config = dict(
    d_shared_expert=0,
    routed_scale=2.5,
    lr_router=0.000329,
)
Below are experts of layer 6 (counted from 0) of a mixture-of-experts language model. Rows are named up (a neuron's input weights, with its number), down (a neuron's output weights, with its number) and show model dimensions 0-255. Each number is 500 + 25 x the weight over its row's rms, rounded and kept within 0 to 999. Numbers have three digits each.
Before each expert's rows: a language model's description of what the expert responds to; "mostly gets" lists some tokens that are sent to it at least half of the time. This comes from a sample of Wikipedia text that the model never trained on.

# expert 31
What it handles: Second or opening syllables of proper names and foreign words, often right after a capital, e.g. M-ine-iro, By-dgoszcz, Re, Mont, Ben.
mostly gets: " Re", " Mont", " Ben", " Aust", " By", " Ber"
up0:499492517510545493506470551524481493478541528470491517481476505512521434518474498463502530476490483500494549539485507509495517495507510491536482522501533482491464462548541510506467519443501499508535476517544511508514480489514519543518525481456466475508502502478462518565524511460499486530496506497493490522498486490496556470541532510442549465499500487470524501457523482473513531474510500503508480509542510527473472543556476516461508477520515501524487508476507516509482532540476487496492479486491541527451510493504451480527467475515510519550470459519459486486482508485537501537501520537536489519489475493524519514494530514474471500508535494522505498525508502459499479500511526452502471483519507470522497476460521486482537497521487483474482515464491522523523489505478564
down0:441518483510479490504532501563516474511525481516497481491491515521491453468461539533493504475461512533482532497519479485500503537507487514470486500512433493529496521480498473528505527549491490541543532528520545499513479477530506478524514469520509477466525498470522469494484468516486524499513514487479527528491481484496524486486463533484423443495519497469509526495536500511492516493464518477487503456504501492544477473485481465496503505491528474443530506490474518526528481510495455533526485529507506468507503522521504548473483478469462523507503457549509502476526468435533497533491518502501492505527521542528497485479468467489522480506492485518471470498519530534495539505519512486526527496440479506547519465490527495514521492455463487511483498475471525525527523526515505

# expert 56
What it handles: Word pieces inside words, often right after an initial f or p, as in f-ron-tal, dep-l-oyed, Fur-ious, plus trans and Fran.
mostly gets: " Trans", " trans", "′", "antry", "aper", "lic"
up1:550493475505518521449461514512498579521497521525473491498501483545535474495517490517515513460549495490484478501515485490511504516540481510508504463478517497481503499493516462507483497496463511545470463458528488489539505503520531464493514491497480475502514490519487523480514475463528496480489494510485489512516493504500472466527534500519496508485474541478481497500505535531472483505491476486475507520467469485502502531466501533542476512486444484475530472496492469534507527467480488446508500518542511498500496485534463501427512509465492524505458496553532511471538513507480513471494491537446513496493520526463506511482484444544511566502462486497493527539512508492509498510541496487502519477494533490484514544488490510518487478493456553486520497489478577570538509496478482
down1:500481505470505423503459496467508461554494473530524507484524483476527478495501466500516475458512443455456488534499527483494516472517496500487498520527530485489494537506497525536531501494462473483504480511484501535503496498475462452475512514504528528519521478506522516517519473521498525499461545518491485513477526466531493520503584479500472530510495520461495527532457486503550526475495494484527465488542516527468479563492471509516524472479508478480496521507499496509568510492516492535491508518498478472477552508482485521499541512490505484537496482443518508476503583485524533471483499526512482477518482506490569483528508470522483492525526512483498495519472549481487493472503530461490475485527514510536485512530500502521508492494503509504518495545467478508485483489517524

# expert 35
What it handles: Common surnames and place-name words, or final pieces of personal names, such as Jones, Johnson, Creek, Park, -son, Sonn-y.
mostly gets: " Jones", " Creek", " Johnson", " Jackson", " Wilson", " Park"
up1:472490491520508509489481508486560525470511492513460484493528463484475476530572495524481474494503498504473473473458483517540492498532465527524486504463445510503516480511490481530495496501494545489528485539551511486509521494516529473446465448530493498482511499487510509498498468453492522504490494537521501532517496500474522457503501533465481507550515503463527491466505492474497505499486503513512499473507519502522531519495491498493480450511527488535525519502492511510463512490513510480527466495498503518488526451555496482479512519503474433500478477511520501479486462518449538506504504505523471495454492507500483494468530484538489533526559531532516515493555475512453520481548494515492481538517490534492526462538516511473533517455492512498555520520461507527515554546468492
down1:486497470500518520498518496493477480512473539508496535490521497477524530471561492474500529499510481500504506537479498532486501464473538516477489551500499496496471491503502492465547473519503526501480513479481493522486503500459468532531505515498511515484501471502529510577501485531469533497442502476528519455478466465471561499522510540522493492478520477512508498482491494517496536492513504478516490568523500515505491511426461443525457527509514507516472485474544549472533487524482469493470513498560490526509499517484484508489512522471476531466516462538514501493526491486513478533499523457463540505499482487503543469482482500472480476487517561498497494513526478503444499541495512500470499488503504512472524515471503450551488522459485476498473479505532461528520529486473481